Experts of a small language model: width 224.
Below are experts of layer 5 (counted from 0) of a mixture-of-experts language model. Rows are named router (the router's row for the expert), up (a neuron's input weights, with its number) and show model dimensions 0-223. Each number is 128 + 24 x the weight over its row's rms, rounded and kept within 0 to 255.
After each expert's rows: "comes after" lists some tokens at least twice as common just before its tokens as in all text. This comes from a sample of Wikipedia text that the model never trained on. Tokens count by the router's weight.

# expert 0
router [100 117 101 146 100 128  88 100 146  97 155 155 134 103 119  95 136 128 113 119 149  92 102 111 103  78 139 138 140 116 145 142 135 144  78 136 161 124 147  86 114 144 171 123 179 140 153  94 110 107 148 136 144 134 133 132 105 125 116 153 103 164 143 128 134 131 126  77 130 144  72  93 117 113 127 118 133 121 122 116 107 120 143 112 155 127 176 115 123 163 107 129 183 140  73 181 153 143 129 116 120 124 163 149 111 137 168 131  70 147 158  79 128 130  98 144 131 163 120 105 125 164 112 143 161 144 100 157 129 205 140 118 122 134 155 121 117 144  97 150 120  94 115 139 129  66 131 101 130 147 157 172 117 137 146 127 115 166 117  88 132 121 120 140  91 137 188 118 115 122 123 122 142 112 146 130 137 146 156 112 168 139  93 100 138 129 132 140 159 140 151  63 143 164 117 104  99 135  98 146 161 124 107 123 110 157 120 129 118 144 127 111 165 152 133 124 120 103 139 120 127 111 132 165]
up5 [120 133  72 115 110 107 136 130 112 122 103 164 119  84 117 113 109 126 128 155 126 138  85 114 132 128 135 128 131 113 175 129  68 145  92 108 132 113 121 148  85 128  93 104  99 155  92 141 100 140 157 112 100 132 112  81 138 151 139 181 134  79 157 135  82 106  98 140 103 159  98 139 125 116 144 145 134 146 108 145 140 163 160 145 151 164 142 129 119 107 140 103  90 156 160 187  99 152 124 142 102 111 111 171 156 163 149 130 133 102 106 116 103 109 136 140 139 158 118 150 161 104 157 109 122 117 154 148 122 130 112 114 157 108 159 104 125 155 121  94 160 121 109 141 122 107 112 158 127 142 140 113 157 112 150 102 160 121 156 118 129 144 120 137 134 150 122 126 105 133 138 171 121 123 112 170 130 112  97  92 113 127 120  78 145 122 139 145 132 160  78 195 120 142 165 103 141 185 116 129 104  91 124 129 102 113 114 162 150 118 107  96 109 113 155 133 113 175 146 174 104 164 135 110]
comes after: " H", " G", " B", " K", " W", " S"

# expert 45
router [130 121 143  89 149 135 141 138 111 137 125 141 129  72 117 149 142 128 145 150 141 142 142  95 159 108 129 126 158  98 151 143 130 113 151  88 133 123 129 145 175  63 116 141 134 101 121 119 122 145 112 127 111 119 159 115 172 147 107 117 165 111 181 107 167 146 168 121 114 155 136 118  87 154 103  83  83  88 138 136 144 153 132 115 109 108 100 113 132 134 195 110 118 126 110 114 129 158 130 111 141 117  86 144  62 144 127 130 178 121 143 122 133 108 178 131 155 127 188 122 109 114 103  83 104 120  91 135 103 114 120 131  99 129 165 160 125 165 132 150 147 132 116 118 149 144  92 137 165 177 101 129 150 106 104 147 105 133 140 123 141 117 113 153 155 126 164 152 144 146 151 143 142 146 112 106 103 126  94  85 173 146 105 165 119 127 128 129 130 107 106 145 150 151 137 198 149 139 166  94 118 133 121 118 163 134 150 151 131 115 115 149 115 117 131  88 112  93 136 112 136  78 117 129]
up0 [179 116 134 168 106 151 157 124 140 134 133  88 129 109 151 149  91 129 182 135 116 152 117 104  83 112 115 136 103 129 144 150 100 159 138 121 129  96 103 150 146 154 148 146  76 106 118 120 135 102 125 150 102 140 130 165 140 118 138 141 137 121 144 133 119 158 154  96 118 109 122 119 134 136 150 113 121 176 123 166  73 151 144 106 126 134 165 172 128 176 142 111 128  96 146 153 118 142 116 151 103 127 155 115 148 116 116 103 127 118 117 159 161 101  87 134 142 160 135  93 178 165 138 163 144 106 124  64 134 113 132 151 127 153 149  93  99  97 144  98 111 105 150 115  69 113 120 167  86 166 121 146 151 136 170 151 147 154 165 130 112 163 102  70 131 107 131 140 152 148 155 141  58 140 100 108 158 118 131 128 118 154 146 104 135 118 103 112 111 143 123 130 112 135 148 133 136 149 101 108 111 145 115 138 142 126 119 114 128 142 114 161 127 105 147 107  76 139  94 153 124  96 131  78]
comes after: " ", "–", "2", "1", " the ", ", "

# expert 41
router [147 125 200 103 175 126 116 128 154 122 142  96 132 114 147 121  86 144 129 135 138 161 135 107 156 127 137  99 133 158 120 125 115 103 166 112 173 120 146 164 135 121 118 109 152 148 138 133 145 122 137 105 160 128 182 158 145 111  82 110 156 153 107  81 111 135  89 168 140 102 137 102 166 135 167 154 176 185 128 117 134 126 114  86 115  97 144 138 105 123 144  98 122 124 169 124 128 145 135 137  78 131 163 147 131 104 100 143 170 136  96 136 136  77 115 127 129 102 151 165 118 153 127 105 118 104 160 119 128  96 107 112 139 115  98 114 106 130 129 117 136 137 151 136  84 154 130 133 155 132 119 107 120 129 134 141 118  67 189 109 136 106 124 121  82 112 110 139 147  88 171 143 145 154 132 175 123 102 106 113  97  96 147 154 134 106 130 149 131 115 122 160 133 119 158 144 110 110 142 165 115 116 114 128 157 148 155 195 114 101 155  92 110 106 126 130 122 132  93 131 154 163 118 107]
up4 [133  98 121 117 119 123 102 123  99 112 174  94 116 115 147 144 130  99 103  90 145 121 125 100 166 128 115 134  83 125 128 128 126 124 114 128 114 127 155 119 143 142 125  98 141 126 146 114 144 151 117  88 119 150  90 140  85 118 180 113 103  89 129  96 121 129 168 133 104 175 176  87 114 154 138 115  85 101 101 125  72 110 118 137 110  86 133 133 119 157 119 187 101 115 101  94 149 131  84 128 112 174 142 139 150 137 119 113 163  84 126 153 125 154 107 132  79 164 113 127 103  96  95 148 108 130 100 122 156 146 149 138 130 105 173 149 146 142 151 146 143 110 118 163 147 149 123  91 130 125 140 156 129 169 152 152 163 144 123 121 151 139 108  92 143 114 142 132 139  82 110 118  92 130 161 104 168 153 113 119 113 122 169 167 173 146 129 110 121 161 155 131 174 143 105 153 112 142 121 119 131 150 115 133 143 155 104 144 143 123  98  93 115 103 155 133 104 120 175 183 137 124  88 118]
comes after: "\n", " | ", ":", ": ", "-", " Order"

# expert 38
router [119 107 164 107 168 107 117 123  97 156 128 118 127  82 135 141 137 122  96  94 119 127 101  85 187 132 104 162 149 159 145 117 107 126 131 120 128 109 156 160 146 136  89 157 134 132 156  96  94  93 136 158 121 123 145 139 121  65 139 110 105 154 117 114 137 161 156 144 138 107 126 144 135 121 125  90 162 161 107 121 106 108 124 100 115 126 128 143 120 110 147 144 114 119 169 142 159 109 129 170  85  95 130 139 146 118  91 126 127 162 110 130 143 106 150 108 141 114  99 163  92 117 154 138 103 109 141 116 117 104 141 107 137 128  76 142 111 141 140 107 116 131 167 151 185 155 118 148  78 117 133 154  88 124 147 149 113 180 132  87 117 120 122 119  83 111 137 127 159 144 138 125 106 131  81 144 129 120 131 133 117 113  98 169 174 134 111 150 107 172 138  91 137 108 123 136 155 167 142 131 142 121 124 153 145 134 164 151 127 149  94  94 121 109 133 123 160 163 143 223 138  88 121 117]
up4 [129 128 110 111 148 128 167 104 133 101 155 144  84  83 106 135 149 130 125 135 145 118 109 103 142 113  82 108  70 101 100 122 135  86 134 117 134 127 141  94 151 110 123  95 128 110 144  97 160 115 115  99  87 128 105 139 125 176 183 132 109  94 128 142 108 109 139 133 140 161 123 111 129 115 167 137  98 101 123 112 106 116 112 117  89 110 156 157 122 145 130 135 113 107  66  94 152 127 110 138 114 152 119 117 128 160 106 109 169 128 152 114 115 189  87 129  82 142 134  93 108 129  85 122 132 170 116 120  96 118  97 133 127 165 150 157 164 172 146 173 116 112 120 159 128 114 129 148 152 156 157 128 145 177 135 170 165  98 129 115 126 148 148 136 148  93 162 111 121  79 132  99 127 168 164 138 113 139 101 127 102 134 150 123 165 144 155 153 120 158 146 128 151 137  97 148 143 121 128 101 117 170 129 150 146 132 109 148 136 116 157 102 148 143 152  92 120 110 141 189 107 145  92 119]
comes after: "\n", "\n\n", "| ", "2", "1", "3"

# expert 9
router [177 141  93 117 176 145 144 143 134 147 116 162 185 125 147 157 165 139 141 140 151  98 136 123 110 104 141 121 185  96 109 176 165 137 147 117 137 131  98 116 153 117 153 113  97 110 106 163  97 151 143 117 135 137 148  95 179 118 126 117 162 108 147 168 104 136 107 133 143 114 154  99  93 158  97 147 133 113 132 134 121 108 128 158  87 101 126 148 109  97 172 136 125 143 110 108 155 129 101 115 144 143  65  86 115 108 139 128 109  86 113 131 111  92 129 108 116 142 169 116 154 123 149 132  98 133  94 145 145 127 113 139 151 127 113 126 148 173 164 139 125 181 164 112 163  94 150 154 120 124 128 100 133 134 144 101 129  69 139  98  73 137 112 123 168 127  83 103 100 104 150 111  94 136 131 107 112 121 120 113 116 131  94 123 140 161 117 108 134 131 123 147 119 126 103 170 143 139 122 116 125 124  89 130 151 173 108 127 175 117 109 134 137 107 133  86 146  83 117 132 120  78 129 108]
up0 [158 140 160 175 138 136 115 127 129 117 107 101 146 116 129 144  95 132 165 107 129 101 170 133 100 128  88 152 147  95 134 144 135 189 131 164 115 117 112 158 142  74 115 175 124 126 125 149 100 113 111 131 105 165 102 147 141 142 118 113 148 147 126 135 112 111 174 106 109 116 132 139  93 127 152 140 123 138 147 139  70 164 147  55 123 120 161 144 117 124  91 141 133 118 210 149 102 136 143 139 150 141 142 108 166 118 133  70 163  79 134 164 111  72 117 154 121 134  82 169 170 160 153 125 108 121 112 106 135 115 116 148 134 153 149 130 101 112 168 103 137 118 136 124  98  89 136 138 119 130 113 107 132 134 142 137 123 130 126 105 105 140 139 119 113  79 145 153 121 151 138 145  98  87 115 126 165 151 113 123 107 142 103  99 150 136 134 101 124 144 139  79 132 116 169 128  88 149  91 109 108 133 106 145 167 137 124 114 139 127  96 121 128 122  95 160 111 135 112 156 136  83 121 110]
comes after: "1", "–", ", ", " b", " comm", " football"

# expert 62
router [137 159 178 147 122  95 122 115 118 119 172 107 109 120 120 102 165 144 155 108 109 129 167 163 165 126 126 155 178 114 134  78 102 143 144 158 116 161  86 182 103  96 139 118 101 134 146 129 141 126 113 164 139 122 146 135 142 144 120  96  96  95 113 170 108 146 153  98 117  57 137 127 168 179  89 140 187 127 134 124 170 146 130 146 158 123 116 107 131 109 109  96 117 110  88 140 128 125 143 120 144 160 142 113 139  95 125 110 117 126 161 160 109  97 119 112 138 135  97 131 140  98 149  96 163 132 138 133 111 140 158  98 133 126 102 144 143 100  51 131 153 155 173 147 122 146 139 154 129 111 119 145  96  94  91 106 100 135 111 137 137 103 124 143 162 129 129 172 116 118 116 136  80 122 163 110 121 114  99 156 125 116 142 131 115 131 130 144 132 129 118 159 132 137 150 157 107 119 120 129 107 159 135 113 113 103  79 131 114 161  72 109 106 105 111 116 104 153 142  97 116 108 146 162]
up10 [123 125 136 149 135 111 131 107 106 126 145 120 126 125  97 125 133 129 147 120 150 131 127 151 108  96 138 133 139  97 109 122  77 167 155  80 136 123 102 207 134 119 101 126 142 107 161 132 115 179  63 148 120 107 118 125 113 122 148 107 143 138 153 110 110 141 115 155 130 150 118 179 155 135 140 122 111  97 124  69 128 126 104 117 156 191 140 133 121 186 134 164 113 131 102 137 138 130 164 122 188 116 130 120 168 146 140  90 117 107 106 120 131  74 106 134 132 103 138 119 154 106 176 119 140 122 156 144 102 138 125 102 123 105 124 104 122 157 172 133 154 114 106 170 158 119 129 106 117 108  81  92 125 146 139 103 145 157 119 114  75 154 196 127 146 101 156 153  92 148 152 151 117 160  99 135 105 121 136 134 109 159 130 160  97 112 121 177 134 121 125 141 121 129 143 143 131 152 124 120 135 137 100 100 102 110  94 153 109  99 150  77 125 129  93 153 147 165 139 131 107 133 118 147]
comes after: " |", " | ", " |  |", "; ", "0", " |  | "

# expert 13
router [ 93 169 104 160 130 116 137 141  97 132  72  97 157 149 142 149  79 124 125 184 161 161 123 119 137 159 153 117 121 171 118 158 107 171 126 126 105  87 104  84 137 131 110 141 183 126 140 123 145 114 156 114 161 138 142 155 114 132 128 146  82 168 129 127  89 146 161 143 107 157 131 132 132 153 132 100 172 150 133 133 102  94 118 111 104 137 136 116 144 128 115 100  81 107 153 140  92 131 133 101 145 145 137 125 149 108 110 110 136 157  91 112 143 146 117 117 156 110 124 168 122 125 114 135  71 135 145 126 149 122 123 132 124 108 125 134 103 112  97 104 147 112  98 123 127 101 120 140 103  91 142 113 127 109 150 139 137 169  85 154 130 130 147  71 108 139 170 116 104 153 114 102 149 127 121 134 154 143 145 117 107  85  99 128 125 113 131 134 104 133 133 121 129  69  64 106 125 154 139 149 130 154 122 119 153 105 137 188 105 109 201 105 134  65 130 115 120 112 136 144 137 159 132 156]
up5 [ 72 125 103 105 151 149 109 138 109 120 120 140 173 112 168 117 125 101 121 153 113 101 124  95 155 155 145 136 129 107 139 138 136 131  89  80 149 151  94 148  87 123  94 135 100 116 140 120 114 110 145 116 101 129 109  94  66 120 123 143 153 127 152 146  82 100 132 146 117 151 103 159  91 136 180 146 110 127 128 151 153 164 140 156 135 106 145 122  80  98 176 134 117 154 112 143 129 162 133 148 121  95 165 156 169 112 164 123 135  86  95 140 140 108 138  86 139 129 127 138 134 112 132 128 106 147 151 199  94 113 144 137 126 117 145 117 108 133 134 122 163 122 128  96 137 142 111 136 135 157 130 139 128 115  76 103 117  97 150 157 128 125 133 169 175 131 109 136 123 133 118 109 106 151 128 185 137 144 110 139 142 118 140 114 104 148 144 129 103 188 109 163 156 143 145  89 146 159 146 153 130  86 121 140 123  65 120 175 112  98 101 121 143 116 158 136  78 161 124 136 122 155 141 108]
comes after: "\n", ";", " and", " \"", " | \"", "  -"

# expert 3
router [103 140 124 154  78 119 120  89 139 143 149 112  75 108 143 126 140 127  95 114 143  93 149 108 124 112 120 162 117 130 163 142 145 157 119 121 141 126 189 109 105 106 188 141 163 139 149 117 115 114 180 101 132 146 171 147 122 146 132 117  95 172 122 130 131 148 152  92 130 139  90 115  94  98 132 152 121 117 148  87 132 142 109 123  84 109 188 103 108 128 125 138 106 142 153 149 139 106 173 103 126 111 118 159 135 151 144 132 118 127 137 154 140 184 115 123 112 122 157 141 107 162  96 113 130 134 126 132 189 148 114 116 106 104 159 125 107 121 128 125 140  90 120 119 152  88 137 113  98 142 140 183 137 156  92 110 129 180 124 105 125 174 127 140 109 120 135  91  95 121 144 113 131 100 142 175 119 126 188 118 116 101 118 154 118 159 138 126 106 163 149  89 115 162 141 125  92 104  96 148 122 140 130 117  70  78 124 132 107 145 136  85 155 147 131 162 123 124 153 142 120 105 129 142]
up0 [141 143 185 133 108 197 112 103 149 128  69  90 120 113 146 112  98 109 159  92 115 104 153 150 109 142 149  89 135 132 118 121 130 156 130 160 121 131 122 142 119  96 154  87  82 125 119 130 137 118  91 140  92 143 114 165 125 116 148  99 130 139 115 134 114 130 147 133 120 137  89 117 119  91 110 127 147 149 132 120  62 126 139 112 108 134 132 165 119 146 135 129 139 131 139 160 147 118 128 149 117 133 127 108 135 118 136  94 117 111 103 112 111 123  96 166 111 142 142 146 163 163 156 169 136 124 131  80 114 111 105 144 157 128 158 109 152 120 142  83 129 136 132 129  84 178 136 165  89 118 123 184 163 130 150 144 141 123 183 104 133 168 148 121 130  98 164 164 152 148 171 120  86 141 128 140 155 128 124 140 128 164 109 101 115 128 102 115 156 175 131 103 167 105 169 103 116 164  98  86 128 120  92 101 127 142 148  76 147 110 129 143 103  99 110 139  86 137 104 167 143 122 121 143]
comes after: " D", " P", " L", " C", " T", " F"

# expert 19
router [117  87 132 112 124 121 115  87  92 109 150 142  83 127 134 112 143 131 156 103 122 118 105 128 198 137 131 146 114 152 133 146  89 145 141 148 153 125  95 143 156 112  76 142 155 129 153 176 132 108  90 128 156 164 150 147 114 118 156 121 120 154 108 170 159 115 130 168 107 111 135 154  78 124  79  93 146 150 154 120  99 139 143 114 142 132 110 146 135 108 126 159 122 128 182 136  93 181 141 156 138 128 111 110 147 120 116 100 126 140 129  97 123 130  95 154 145  98  93 167  93  86 167  85 165 110 132 102 103  95 123 136 129 132 100 113 128 123 107 115 128 102 135 163 148 119 152 139 106 120 105 138 118 101 157 120 119 159  98 124 130 113 137 106 143 127 110 123 125 143 125 139  76 106 128 167 107 100 151 152  93 149 100  87 141 151 132 122 113 184 173  71 130 129 122 147 141 113 130 155 143 138 161 156 159 148 153 150  96 138 138 114 121 102 112  78 147 164 119 173 105 125 114 149]
up2 [ 95  94 100 117 135 102 121 159 137 158 153 129 168  87 120 142 149 129 105  94 121 136 100 145 127 139  99 112  78 143 154  99  75 114 112 124 181 101 107 139 163 113  90 102 142 149 120  95 171 118 161 103 119 128 112 109 153 184 113 148 127 122 130 106 153 150 123 151 142 112 131 119 104 133 108 115 172 136 112 110 135 120 113 114 109 119 110 142 148 111 138 137 166 125 163 118 145  83 111  53 114 166 128 137 173 134 154 147 129  83  96 144 172  79 138 129 129 103 133 111  94 121 120 164 129 126 113  89  84  97 134 153 145 151 143 132 115 135 117 169 157 150 137 133 113  87 133 107 112 158 154 128 167 108  96 141 172 129  69 133 125 119 127 121  92 145  97 130 113 109 109 139 153 164 124 174 149 112 131 170 143 175 127  99 146 136 125 133 145 130 118 139 112 125  82 106 121  98 140  93 146 149 160 141 137 148 140 127 133  95 137 140 124 134 109 162 129 108 168 150 163 138 112 162]
comes after: ".", " |", ")", "==", "\n\n", "==="

# expert 23
router [113 115 136 118 128 121 138 150 131 129 143 126 155 121 142 130 146 136 130 138 146 173 120 115 107 147 147 119 110 167 136 124  99 124 101 100 122 153  94 131 109 135 100 160 195 120 139 198 135 120 119 122 193 128 117 153 106 152 140 184 126 148  89 124 136 116 144 156 142 144 149 139  93 120  88 115 140 141 157 121 103 144 124 126 145 142 109 160 109 162 139 117 114 141 163 116  98 149 109 120  92 160  85 192 142 124  97 100 118 144 123  96 141 123  96 135 121 143  98 159 110 125 170 138 152 152  98 111 111 115 124 146 155 156 119 126 113  94 121 107 163 105 103 157 122  93 150 127 133 116 123 118  86 127 138 139 174 141  74 143  97  99 123  94 104 197 126  83 112 177  90 117 131 116 111 149 142 123 163 118 101 169  95 103 110 107 123 116 147 149 170 106 118 113  90  88 124 135 102 145 152 134 162 142 177 125 165 176 117 126 148 124 112  90 141 123 104 145 140 132 120 133  99 118]
up0 [137 155 164 178 133 157 102  87 134 146  90  89 103 105  99 163 112 137 114 122  73 145 159 126  96 162 103 148 122 129 130 106 107 151 146 116 124 115 126 138 127 105 137 147 102  89 129  97 117 119 112 169 103  91  88 131 107 121 102 117 129 154  92 121 107 138 124 131  97 107 101 144  99 127 126 174 138 107 121 136 120 118 132  85  91 138 129 162 101 144 133 148 162 170 158 151 147  88 125 159 151 141 125 101 140 105 129  94 104 119 119 121 151 129 106 116 108 196  98 156 119 125 155 152 157 122 135 101 147 123 120 124 128 113 166 114 114  92 171 108 142 135 137 113  99 108 160 184 100 101 103 142 189 151 170 136 166 120 144  99 135 163 164 129 137 101 140 175 155 155 140 119  84 131 113 155 147 146 151 147 117 127 124 113 146 137 154 105 100 151 148 110 138 164 140  91 119 174 113 108 136 131  98 152 130 149 141  82 117 127 117 170  98 140 131 144  82 122 111 145 142 113 128 160]
comes after: ".", "\n\n", "\n", ").", "s.", " \""

# expert 35
router [131 115  76 108 122 131 123 145 173 108 159 105 124 173 162 128 156 135 150 133 129 156 126 150 137 126 163 130 142  98 136 107 143 141 103 160 144 125 133  82 154 157 131 133 115 117 123 198 102 107 124 102 106  99 107 106 124 121 128 162 150  98 120 121 184 125 108 115 162 156 120 124 125 137 100 144 133 143 141 122 146  95 121 105  79 109 130  96 128 116 153 103 101 105 135 133  59 120 113 109 103 109 103 144 147 121  87 148 149 118 143 146 115 112 120 130  91 187 170 124 138 132 152 148  79 126 107 141 196 110 134 122 129  96  89 128 149 171 102 111 104  93 138 144 138 139 146 113 106 161 141 109 147 152 157 175 117 164 129 120 166 114 118 123 125 142 115  95  98 102 134 148 137 119 134 104 144  92 140 138 196 163 114 118 115 148  94 157 107  94 106 114 129 141 104 147  97 121 173  91 120 103 153 111 116 119 157 141 135 130 100 161 134 124 119 119 156 106 134 144 143 178 122 174]
up5 [121 122 111 136 129 106 109 142 106 120 104 134 128  93 135 116 109 101 120 166 149 122 124 120 145 149 122 151 110 108 162 139 105 150  90 116 121 131 112 122 109 136 133 155 110 126 113 126 110 142 149 123 112 161 112 138 109 137 139 193 118 132 123 143  92  87 115 150 144 157 133 132 112 144 146 134 113 145 134 125 108 136 155 178 104 145 162  94 112  89 132 159  78 169 143 144 125 145 133 156 127 103 134 164 147 119 100 150 132  79  59 142 128 111 109  95 119 151 152 132 118 106 163 110 115 122 117 208 115  91 176 110 162 101 105  87  99 129  75 108 202 120 100  77 136 125 125 116 118 123 113 145 140 116 115 131 135  89 130 180 103 119 134 178 199 129 130 146 149 134 114 145 125 136 122 155 135 131 100 128 118  99 147 111 113 123 103 135 132 166 132 118 113 106 152 109 133 142 138 171 130  81 169 142  85 105 108 159 156 152 139 134 115 121 140 166 121 149 140 117 146 163 150  89]
comes after: ".", " | ", ",", "–", " (", "°"

# expert 60
router [ 91 141 120 155 119 158 136 122 127 108  97 112 130 147 139 134  70 114  99 160 167 150  55 130 107 134 146 134 111 154 157 151 125 169 127 121 120 118 137 101  95 128 125 155 169 135 162 110 132  92 139 100 133 113  89 116 113 152 109 124  84 143 141 123 142 129 144 134 155 108 132  99 109 170 140 158 178 185 135 128 119  90 135 100 101 127 112 134 170 167 120 137 131 100 150 188 108 113 125 139 126 169 134 145 121 118 181 118 108 146 114 144 128 144 105  70 120 133 171 163 138 147 124 134 148 127 132 118 139 146 108 119 133 108 113 128 104 140 107 108 134  92 111 148 149  90 132 139  88 107 122 129  95 122 137 165 152 120 161 158  97 126 143  91 108 109 149 128 102 169  87 122 114 120 153 138 164 103 201 108 114 125  96 113  90  97 138 145 109 139 131 130 142 117  98  80 122 170 131 125 135 166 135 133 149 100 155 155 112 134 165 132 124  86 137 171 145 102 128 132 136 144  90 136]
up0 [161 135 186 130 165 172 132  82 136 157 123  97 144  93 134 114 120 134 160 112 118 127 154 129  70 125 151 149 129 155 124 129  99 155 135 171 117  86 116 114 128  97 128 106 111 113 139 151 109 124 141 123 128 140  90 131 130 139 101 132  96 137 134 129  91 117 169 183 126 128 113 137 101 120 135 124 140 153 146 115  91 141 141 112 106 143 160 156 102 143 117 103 161 136 175 134 124 114  90 164 122 144 104  88 134 121 124 108 126 124 132 161 143 115  93 152 101 147 120 158 138 147 135 135 138  99 121 105 136 102 138 131 157 124 169 112 139 121 149 112 116 125 136  97 102 125 125 168 106 133 118 154 138 131 163 150 196 135 107  96 107 162 163 121 117  68 182 162 171 132 185 147  68 103 100 138 169 130 137 163 111 152 114 108  75 116 142 122 132 144 141  88 142 152 124 121 131 145 117 113  95 152 117 147 156 116 173 114 156 111 112 159 103 105 102 116  82 136  89 150 139 126 156 133]
comes after: " |", ",", " by", "|", "-", ":"

# expert 27
router [120  97 119  93 151 126 155 108 114 154 160 143 144  78 137 133 155 114 137 107 109 153 112 141 123 142 126 130 168 117 151 133 150  99 134 199 100 135 103 177 123 123  96 166 147 149  98 160 136  72 100 124 125 140 180 121 140 157 121 140 119 148 121 119 156 155 124 134 119 160 167 117 152 152 117 167 155 102 152  82 127 125 127 163 103 190 125 125  90 108 132 129 108 142 130 118 165 116 121 167  98 178  75 165 160 123 116 123 147 144 170 146 143 134 129 128 115 148 106 140  98 161 130 135 129 124 106 139  95 117 118 104 126 113  98  69 104 144 145 134 159 139 137 163 133  99 171 136 137 115 142 162 107 113 122 117 113 177 113 143  75 112 123 148  82 108 114 109 139 136 143  96 132 121 177 136 107 110 108 135  80 117 115  88 116  99 109 158 136 130 140 130 127  99 138 136 107 136 124 146 174 142 115 132 149 120 145 135 150 132 147 117 114 112 138  99 119 171 114 105 158 112 115  65]
up4 [117 118 116 120 146 129 127 118 131 144 112  85 150 101 131 138 138 119  91 137 113 147 160 138 192 120 101 101 115 141 120  97 136 135  99 164 116 109 152 152 125 122 139  84 106 113 135  95 134 132 129  94 121 111  83 145 136  94 178 136  72  74 167 115 117 119 145 135 173 161 154 134 104 173 173 146  87  91 123  78  98  99 110 184 130 101 126 127 137 152 116 149 142 140 141 102 167 161 108 137 147 144 135 138 123 157 140 110 157  85  88 113  92 116 113 131 105 145 128 114 115  99 106 154  97 114 124 103 136 122 133 110 120 129 151 124 136 123 127 175 128 110  99 132 173 138  95 112 150 135 151 131 165 129 111 183 153 145 104 136 125 105 145 117  78 116 126 106 108 124 110 139 111 150 153 136 138 161 119 121 123 110 141 180 161 118 153 124 121 136 104 133 178 136 105 118 139 121 120 125  90 160 137 133  89 173 143 168 127 102 130 121 156  72 156 100 118 101 101 157 157 131  91 117]
comes after: "\n\n", "-", "|", "\n", "==", "==="

# expert 15
router [117 124  82 125  86 140 149 130 179 102 161 172 127 110 137 106 163 148 104 158 175  94 149 147 113 122 173 139 153  96 165  91 135 145 118 133 105 126 165  97 158 124 186 128 150 128 127 119 133  84 148 142 130 143 131 110 147 132 104 146 117 192 106 128  73 118 149  87  85 147 102 137  74 101 125 122 112 137  87 108 118 127 123 117 141 141 171  89  92 143 142 146 131 122  80 139 105  90 140 110 144  73 125 147 122 170 127 145  98  97 149  91 142 150 165 162 126 127  96 120 115 123  92 107 139 132 113 164 136 183 119 153 106 131 127 133 114 127 123 141 131  96 121 117 131 101 116 129 105 149  92 146 109 144 104 111 113 131 106  96 127 142 111 146  90 162 150 109 153 147 169 130 150 120 118 164 113  99 161 139 139 152 108 119 144 117 152 144 129 123 138 102 116 164 167 131  73 106 124 133 149 123 118 101 123 126 122 136 141 144 120 124 173 178 124 115 131 121 136 121 149 107 131 172]
up4 [182 136 145 164 121 119 107 128 123 182 137  58 119 116 151 143 143 133 109 109 119 116 109  89 140 125  91 137 100 110 131  99 118 104 127 129 193 116 128  96 153 161 117  52 124 138 108 133 156 163 167 110 155 152 125 133 147 131 158 153 103  93 138 112 121  93 128 133 114 147 148 111 106 108 138 157 131 123 106 130  82 138 113 137 122 100 151 137 128 128 117 141 143 104 142 122 151 142 113 134  77 147 110 142 123 113 140 148 176 102 109 134 127 216  96 115 107 108 115 121  94 146 106 154  92 129 131 124 123 123 162 132  91 120 172 161 131 137 137 151  97 131 119 165 144 166 128  89 134 100 162 114 119 140 159 140 120 116 114 130 109 132 138 111 145 120 141 183 115 107 113 144 122 140 152 122 147 146  87 150  97  93 116 174 152 138 116 157 124 124 142 126 201 126 122 126 112 129 114 129 117 152 117 115 119 151  97 120 142 116 119 108 115  80 161  84  84 102 152 134 100 164 105 132]
comes after: " t", " c", " h", " l", " b", " p"

# expert 51
router [156 104 157 101 147 106  95 176 155 166 130 130 142 131 104 123 123 133 155 137 155 163 142 129 138 112 118 148 158 116 117 132 151 110 140  84 118 135 115 106 120 133  94 111 120 110 118 146 145 132 115 203 112 101 152 116 109 124 119 115 130  90 147 131  84 122  73 122 118 112 120 132 153 153 138 137 112 116 134 132 138 130 120 156  95 138 101 154 125 105 150 102 125 116 104 113 154 120  93 118 120  75  98 141 175 162 124 107  87  88 108 165 100 101 183  95 125 139 144 115  99 113 185 101 122 143 142 125 129 117 133  99 138 124 130 121 136 163 136 111  88 192 138  88 159 144 120 132 142 151 120 129 150 111 129 148 144  99 114 116  73 155 130 123 186 152  83 118 119 101 149  93  92 141 104 101 120 141 113 138 102 157 158  68 116 160 125 100 146 130  88 155 129 116 121 170 135 124 136 112  98 161 126 150 133 117  85 153 106 153 130 136 114 142 130 109 142  73 156 172 121 159 126 132]
up1 [147 114 114 121 122 142 133 167 108 125 110 110 110 162 114 113 132 128 141 104  84 122 110 174 160  65 123 172  96  95 156 136 158 166 139 140 130 124 101 131 147 105 108 107 141  78 135 110 116 189 116 134 110 117 140 126  74 147 110 104 156 143 116 102 131 145 119 127 161  99 133  80  94 132 116 114 114 125 135 138 142 133 132  89 131 109 124 129 143 150 134  98 133 113  88 125 131 143 137 111 107 120 127 160 132 107 105 143 119 104 113 115 103 180 125  88 136 119 138 128 133 151 140 143 148 101 185  80 169  92  95 133 150 178  86 154 129 120 161 117 140 141 134 143 110 171 184 165 101 106 129 146 122 109 108 118 115  97 170 135 120 166 105  98 115 113 112 163 161 159  97 106 150  87 125 150 125 165 154 142 118 138  85 117 125 142 155 117 155 104 114 146 158 122 129 133 112 123 140 149 127 162 153 198 105  99 115 172 145 116 105 134 147 133 151 159 156 147 145  96 116 102 149 127]
comes after: "2", "1", "8", "9", "93", " "